python train.py --n_layer=9 --d_model=96 --n_experts=256 --experts_per_token=8 --d_expert=32 --d_shared_expert=0 --activation="squared_leaky_relu" --moe_layers=[1, 2, 3, 4, 5, 6, 7, 8] --router_score="sigmoid" --normalize_top_k=true --routed_scale=1.0 --balance_loss=0.0136 --balance_bias=false --router_logit_norm=1.5 --init_std_router=0.0325 --lr_router=0.000718 --vocab_size=14776 --norm="rmsnorm" --norm_eps=1e-06 --tie_embeddings=false --optimizer="soap_variant" --lr=0.00479 --beta1=0.95 --beta2=0.99 --batch_tokens=[65536, 131072, 196608] --seq_len=512 --train_tokens=665000000 --steps=5103 --dataset="wikipedia_en"
Below are experts of layer 5 (counted from 0) of a mixture-of-experts language model. Rows are named router (the router's row for the expert), down (a neuron's output weights, with its number) and show model dimensions 0-95. Each number is 200 + 30 x the weight over its row's rms, rounded and kept within 0 to 999.
After each expert's rows: a language model's description of what the expert responds to. This comes from a sample of Wikipedia text that the model never trained on.

# expert 32
router,183,203,172,221,174,205,212,165,205,214,235,207,245,188,189,223,214,248,245,240,188,228,225,212,208,242,210,184,163,231,175,208,254,215,181,146,180,216,251,155,264,188,201,176,168,203,202,225,214,241,191,218,210,238,206,198,219,245,158,165,195,196,178,191,217,202,170,214,155,228,217,197,163,148,132,120,222,271,152,232,212,152,218,211,181,237,217,162,203,172,217,210,178,172,198,184
down0,158,179,226,198,200,239,203,184,214,182,256,163,199,235,209,160,203,185,238,241,205,254,241,205,212,220,241,204,224,140,205,238,209,223,135,182,236,228,194,170,208,148,222,220,218,218,224,182,229,183,133,188,163,204,231,200,206,209,211,200,154,202,278,214,208,206,203,171,227,188,194,191,227,192,214,208,230,209,182,101,206,204,159,200,173,268,184,154,172,225,181,223,221,223,170,209
Description: Taxonomic rank words and infobox punctuation in species articles, like family Terapontidae, order Gadiformes, Genus:, Species:, list hyphens.

# expert 28
router,237,223,143,213,229,172,171,205,204,191,183,153,184,182,215,197,171,179,234,256,156,228,198,230,180,140,210,144,252,190,146,251,178,180,168,166,211,187,215,175,200,245,230,207,196,170,233,192,173,242,199,213,238,196,203,185,190,144,172,173,203,176,143,255,162,257,213,222,198,222,192,179,209,202,145,158,160,220,214,209,210,189,159,131,218,197,163,192,193,239,167,197,195,211,214,215
down0,227,220,95,208,181,244,255,222,199,170,233,166,226,224,222,266,237,191,176,231,195,210,201,196,193,161,216,163,243,185,208,232,183,207,250,208,166,207,173,190,158,251,185,227,184,258,208,189,213,257,210,227,223,212,204,155,215,195,219,209,169,185,195,264,222,195,223,277,196,235,196,157,200,236,188,169,206,190,232,198,191,221,179,176,226,192,201,214,180,243,226,221,217,167,200,160
Description: Modifiers right after the or a, especially nationality adjectives and decade digits, such as European, Turkish, same, the 1930s.

# expert 17
router,206,227,170,117,212,183,191,156,237,184,218,144,180,225,208,162,215,203,245,177,141,248,223,198,178,256,215,158,202,210,164,167,211,220,189,147,180,162,214,176,185,219,175,230,236,216,220,201,212,188,168,179,180,196,234,179,168,249,191,164,220,222,200,195,183,162,161,170,206,190,241,184,240,160,200,192,191,243,242,167,243,192,169,168,193,278,167,186,203,233,201,204,239,209,244,176
down4,217,197,191,165,202,207,200,201,254,239,207,202,190,189,272,177,177,232,205,172,176,193,174,189,214,216,226,236,216,191,205,218,165,165,242,221,212,188,194,225,205,208,216,167,173,155,183,177,222,222,240,174,170,217,188,265,226,179,239,234,165,226,167,233,225,199,181,142,175,186,210,202,180,161,132,224,256,201,232,127,241,158,178,131,194,209,235,241,175,214,232,262,206,203,180,185
Description: Digits and blank cells in election, sports and results tables, such as vote totals, percentages and scores, plus header words like Candidate, Score, Turnout.

# expert 5
router,249,258,182,256,216,156,166,226,244,220,137,174,206,206,187,171,199,153,214,201,231,168,243,222,220,185,226,189,184,222,185,216,242,194,214,197,248,237,228,183,191,192,202,224,203,180,172,231,216,196,171,138,224,180,231,219,159,240,218,200,192,245,207,214,268,207,227,160,222,205,188,200,151,211,182,162,154,166,202,197,160,198,208,124,170,219,198,189,222,181,163,145,151,202,166,206
down0,199,221,171,177,243,202,213,248,194,193,192,164,188,201,166,184,176,167,280,195,207,233,200,173,180,217,215,185,181,189,173,204,222,191,245,203,177,192,272,206,212,206,174,213,187,206,228,217,240,200,205,195,239,234,188,146,193,194,211,129,198,268,155,198,189,119,179,198,233,258,191,197,198,154,209,214,215,236,192,236,153,192,221,209,211,260,245,186,244,228,227,204,184,216,270,219
Description: Tokens inside quotation marks and conversational text, especially first and second person pronouns and contractions, such as We, You, 're, 't, I.

# expert 35
router,195,234,169,167,198,226,169,128,192,187,176,199,203,199,240,160,189,193,191,224,204,172,222,190,213,206,191,169,171,165,161,230,211,272,195,225,234,194,207,201,181,192,172,273,177,138,244,192,161,188,220,173,236,195,147,212,215,238,170,217,183,186,265,265,165,199,218,196,173,233,220,190,168,226,233,260,137,197,162,220,235,209,217,183,234,215,211,208,222,187,226,177,213,234,251,200
down0,208,150,218,138,158,230,215,199,196,201,185,199,222,189,152,192,170,194,223,200,178,224,213,206,203,207,209,171,180,253,211,217,217,194,205,232,251,244,261,188,209,195,244,206,171,203,147,226,184,143,182,220,207,186,163,187,184,216,217,171,187,167,209,159,102,251,167,166,208,242,154,244,199,166,204,174,215,250,223,183,179,204,197,196,242,210,206,131,154,177,180,164,205,177,162,203
Description: Adjectives and adjective-forming word endings before a noun in prose, such as political, foreign, religious, and pieces like -ical, -ic, -ative.

# expert 12
router,229,197,148,194,142,210,206,148,209,241,210,177,161,205,202,189,179,227,226,179,128,153,253,225,228,200,183,195,162,226,226,226,155,229,227,185,180,220,247,188,235,207,197,241,212,179,231,196,225,262,177,238,203,209,208,159,174,212,175,220,216,194,200,183,226,179,210,210,193,150,151,204,168,175,160,215,219,231,194,202,243,228,147,185,164,202,154,216,220,258,219,227,265,190,180,149
down0,201,176,237,226,190,222,221,244,207,201,249,191,226,189,171,173,203,210,252,228,196,138,210,144,131,197,196,222,223,144,150,216,170,197,213,195,207,191,270,209,246,240,221,171,161,160,228,212,183,260,230,161,202,181,199,207,223,116,199,252,182,202,190,188,221,217,228,191,226,192,236,148,196,163,174,154,227,189,190,224,194,220,219,181,213,242,180,235,198,178,235,181,177,199,210,235
Description: Word-initial fragments and single letters in scientific and technical terms, such as mole, vacc, nucle, plus punctuation in gene ontology and chemical-name lists.

# expert 51
router,217,235,190,156,224,154,211,228,247,216,204,168,169,213,159,193,177,218,239,153,170,241,253,204,187,255,212,222,221,207,234,197,199,197,201,199,146,239,171,179,242,217,197,161,175,190,244,128,254,246,158,158,215,156,204,155,210,249,160,179,239,174,215,180,186,228,184,194,173,191,208,242,187,199,209,158,228,251,157,204,219,171,192,169,183,227,182,165,224,205,204,255,220,206,198,188
down0,143,159,231,246,244,209,216,239,164,185,174,160,185,169,134,199,191,191,236,234,208,186,185,161,211,215,237,195,168,254,203,215,187,185,231,197,230,213,219,179,198,159,241,147,209,201,198,249,236,263,171,217,192,214,240,214,200,140,188,160,169,288,206,214,177,196,208,204,213,187,208,173,217,193,198,209,160,220,224,194,178,191,210,165,227,160,174,188,193,144,139,194,151,224,201,191
Description: Blank spaces, numbers and column headers inside wiki tables of episodes, elections and sports, such as Title, Candidate, Votes, Succeeded, Sheet.

# expert 56
router,235,197,171,186,154,189,166,152,195,185,246,154,232,207,225,191,214,233,225,251,194,203,207,199,208,184,216,156,243,199,125,173,231,215,198,150,221,260,242,201,246,193,180,199,250,207,186,227,209,278,187,219,234,193,203,168,199,241,172,166,236,185,212,207,176,188,229,211,198,181,199,147,183,164,227,159,199,187,182,225,163,166,183,187,179,222,185,198,154,187,249,262,186,143,220,185
down0,202,245,195,166,213,175,208,243,191,192,181,190,225,164,200,172,200,221,213,138,161,220,174,208,216,189,156,177,240,143,231,173,171,243,159,155,180,183,197,192,220,244,200,267,195,249,183,209,169,242,200,187,95,198,255,181,212,207,207,174,201,223,237,222,199,214,188,153,215,215,209,185,205,207,187,196,222,217,233,226,248,246,150,191,194,206,164,179,186,263,199,156,159,219,178,204
Description: Colons after infobox field names and pipes separating table cells, as in Alma mater:, Coordinates:, Lens:, | Žalgiris.

# expert 44
router,234,249,185,188,184,187,189,249,207,196,160,193,220,188,175,165,194,197,193,193,201,197,204,233,199,170,178,228,221,220,203,190,156,203,195,236,148,289,242,179,221,173,221,151,235,206,217,198,158,230,197,181,214,176,228,172,176,266,180,258,245,177,169,175,219,249,189,203,237,173,172,218,192,193,165,229,196,234,161,204,263,174,164,178,189,188,168,252,250,207,217,247,251,190,185,241
down0,190,193,218,169,204,183,241,181,249,222,220,235,229,193,236,231,198,224,255,200,183,176,215,220,186,166,247,156,205,187,190,157,167,228,204,112,182,167,175,219,170,214,187,180,131,166,221,182,191,171,187,188,184,148,180,218,246,232,183,224,169,194,205,206,226,203,207,194,219,190,245,218,190,250,171,185,269,226,238,150,221,221,241,230,219,186,281,190,225,149,177,196,193,217,177,197
Description: A lone space token before a year or number, mostly after in or a table pipe, as in in 1993, | 2014.

# expert 18
router,186,212,180,209,190,205,189,194,184,262,207,160,186,192,174,185,158,233,164,209,221,156,211,178,171,232,194,220,199,239,209,258,191,195,183,156,196,257,173,228,171,165,200,255,159,225,230,185,214,217,171,184,188,165,170,218,228,204,155,199,122,208,209,234,224,176,180,162,175,150,193,169,187,229,242,175,233,241,255,246,243,187,218,188,168,230,230,221,169,179,268,200,239,168,176,221
down0,204,203,164,179,226,219,196,219,161,222,233,170,215,209,247,147,211,138,213,222,231,166,161,217,165,219,146,158,164,191,169,133,183,190,188,167,195,154,205,183,201,184,183,216,237,131,188,169,224,148,203,247,170,225,244,204,164,203,212,160,201,197,207,191,136,224,164,210,247,234,217,210,225,195,189,147,197,186,263,219,230,217,205,140,230,205,192,191,203,212,199,185,240,189,201,244
Description: Ordinals and office words before a title or noun, such as Chief, Vice, Prime, elected, appointed, fifth, "13th", mostly in political biographies.

# expert 39
router,197,228,201,195,184,228,197,221,158,149,202,196,190,171,195,221,259,205,247,260,146,225,203,205,180,150,167,152,166,222,183,207,148,217,173,205,187,215,173,238,239,182,249,228,203,217,183,201,196,170,202,194,190,187,272,131,164,242,188,154,164,167,192,168,185,234,177,173,147,186,215,224,177,128,218,203,238,171,164,180,194,195,199,150,205,231,234,189,182,218,184,181,244,197,169,207
down2,169,224,227,208,241,185,224,238,213,216,192,250,188,230,166,224,196,163,235,222,230,149,203,244,227,268,229,221,196,121,219,182,190,109,220,217,179,232,268,217,205,187,201,165,179,209,236,203,240,230,246,177,185,170,225,197,176,220,227,178,252,181,196,171,207,161,209,194,188,223,162,225,211,188,207,214,208,224,163,240,199,243,210,209,201,191,205,226,158,210,215,244,220,235,257,197
Description: Prepositions, commas and words introducing places or countries, such as in, across, throughout, southern, United, and Representing before a country in medal records.

# expert 42
router,273,232,215,179,190,200,178,192,210,206,140,160,165,220,215,204,261,232,186,204,118,230,197,219,229,208,234,206,209,197,189,187,234,209,232,156,231,197,248,231,221,188,185,239,195,205,193,217,166,176,216,222,148,161,206,167,238,229,206,205,200,190,235,170,203,180,162,148,190,216,260,167,208,241,203,224,192,185,134,153,181,147,213,181,165,186,182,200,232,228,205,217,168,177,215,134
down0,230,238,183,192,176,205,198,167,200,205,165,173,169,183,153,174,188,174,200,161,261,227,200,204,173,245,154,220,217,211,216,221,225,220,209,215,206,209,204,218,173,219,157,204,216,260,284,138,259,227,209,164,185,140,225,172,200,249,216,239,165,208,186,228,160,195,196,189,225,209,148,246,167,151,187,252,203,156,202,228,209,189,212,163,196,199,167,225,199,236,191,244,184,201,185,153
Description: Measurement units and digits after numbers, such as m, km, mm, meters, million, g, plus opening quotation marks.

# expert 7
router,187,205,216,188,206,156,232,143,207,166,183,168,202,196,174,210,216,139,259,247,154,196,213,199,166,242,169,191,201,209,191,209,215,144,240,155,181,184,155,205,216,147,212,207,181,189,181,248,215,218,214,195,204,194,236,208,247,231,170,236,242,249,203,178,203,174,202,237,168,203,189,179,187,221,191,202,195,201,185,207,196,178,141,204,214,283,211,149,227,264,191,221,140,242,152,190
down2,181,175,173,205,199,187,218,234,231,207,234,245,209,233,205,168,229,257,201,192,188,179,180,216,189,239,169,219,198,191,202,157,224,182,185,156,230,169,213,147,218,213,207,242,120,226,209,196,199,195,128,181,153,219,191,176,187,195,214,170,152,228,204,176,226,169,208,178,179,178,201,188,205,193,244,207,206,191,261,149,227,215,177,231,127,143,208,199,190,272,214,164,150,188,150,224
Description: Conjunctions and connectives linking clauses or list items, mostly "and", also but, or, while, although, however, plus sentence-initial He.

# expert 6
router,189,193,196,199,244,242,207,237,237,235,146,213,207,245,254,204,206,212,162,214,197,187,230,228,216,215,223,217,209,157,196,217,227,180,175,160,198,239,164,170,184,176,143,241,194,195,179,220,244,181,188,219,223,227,164,160,178,183,155,200,164,205,192,229,237,240,238,149,170,196,225,250,235,259,208,178,199,213,267,180,193,262,172,228,251,207,247,239,204,215,218,212,234,156,186,210
down2,207,248,162,153,243,216,162,205,242,234,165,216,198,240,168,232,156,262,214,246,209,142,197,239,173,221,195,175,181,162,176,214,257,193,219,172,207,250,188,147,190,204,221,240,189,190,235,227,220,255,271,227,220,238,209,232,188,219,207,198,158,192,143,241,203,199,202,194,187,205,165,204,197,224,242,159,212,227,206,218,211,203,206,172,190,235,194,187,187,270,176,225,241,197,181,203
Description: Capitalized words inside proper names and titles of organizations, works and songs, often after "the" or "of", such as National, Supreme, Green, You.

# expert 36
router,240,220,168,185,196,146,207,193,155,186,227,174,282,178,163,173,178,234,266,202,139,206,219,248,205,254,227,160,213,164,177,223,227,216,207,176,194,259,223,227,228,178,184,226,152,197,249,205,198,212,192,229,179,206,207,204,211,199,190,189,195,174,213,188,208,174,118,209,190,182,214,203,180,172,162,229,185,189,175,161,215,158,174,126,180,239,178,193,189,255,228,213,157,190,193,213
down0,184,161,206,213,250,183,209,181,232,198,168,191,172,191,213,161,204,195,187,192,197,274,245,210,153,181,123,225,202,185,163,168,202,200,221,239,240,164,192,179,209,180,258,208,166,226,220,220,182,189,177,246,206,233,210,207,152,211,204,231,238,224,262,175,200,252,190,179,197,213,156,182,226,245,192,165,185,188,229,171,211,250,228,161,222,216,146,178,206,175,221,252,237,189,221,262
Description: Digits and list-item ends in infobox fields and codes, such as Facility ID, area code, UNII, coordinates, plus band-member roles like vocals, drums.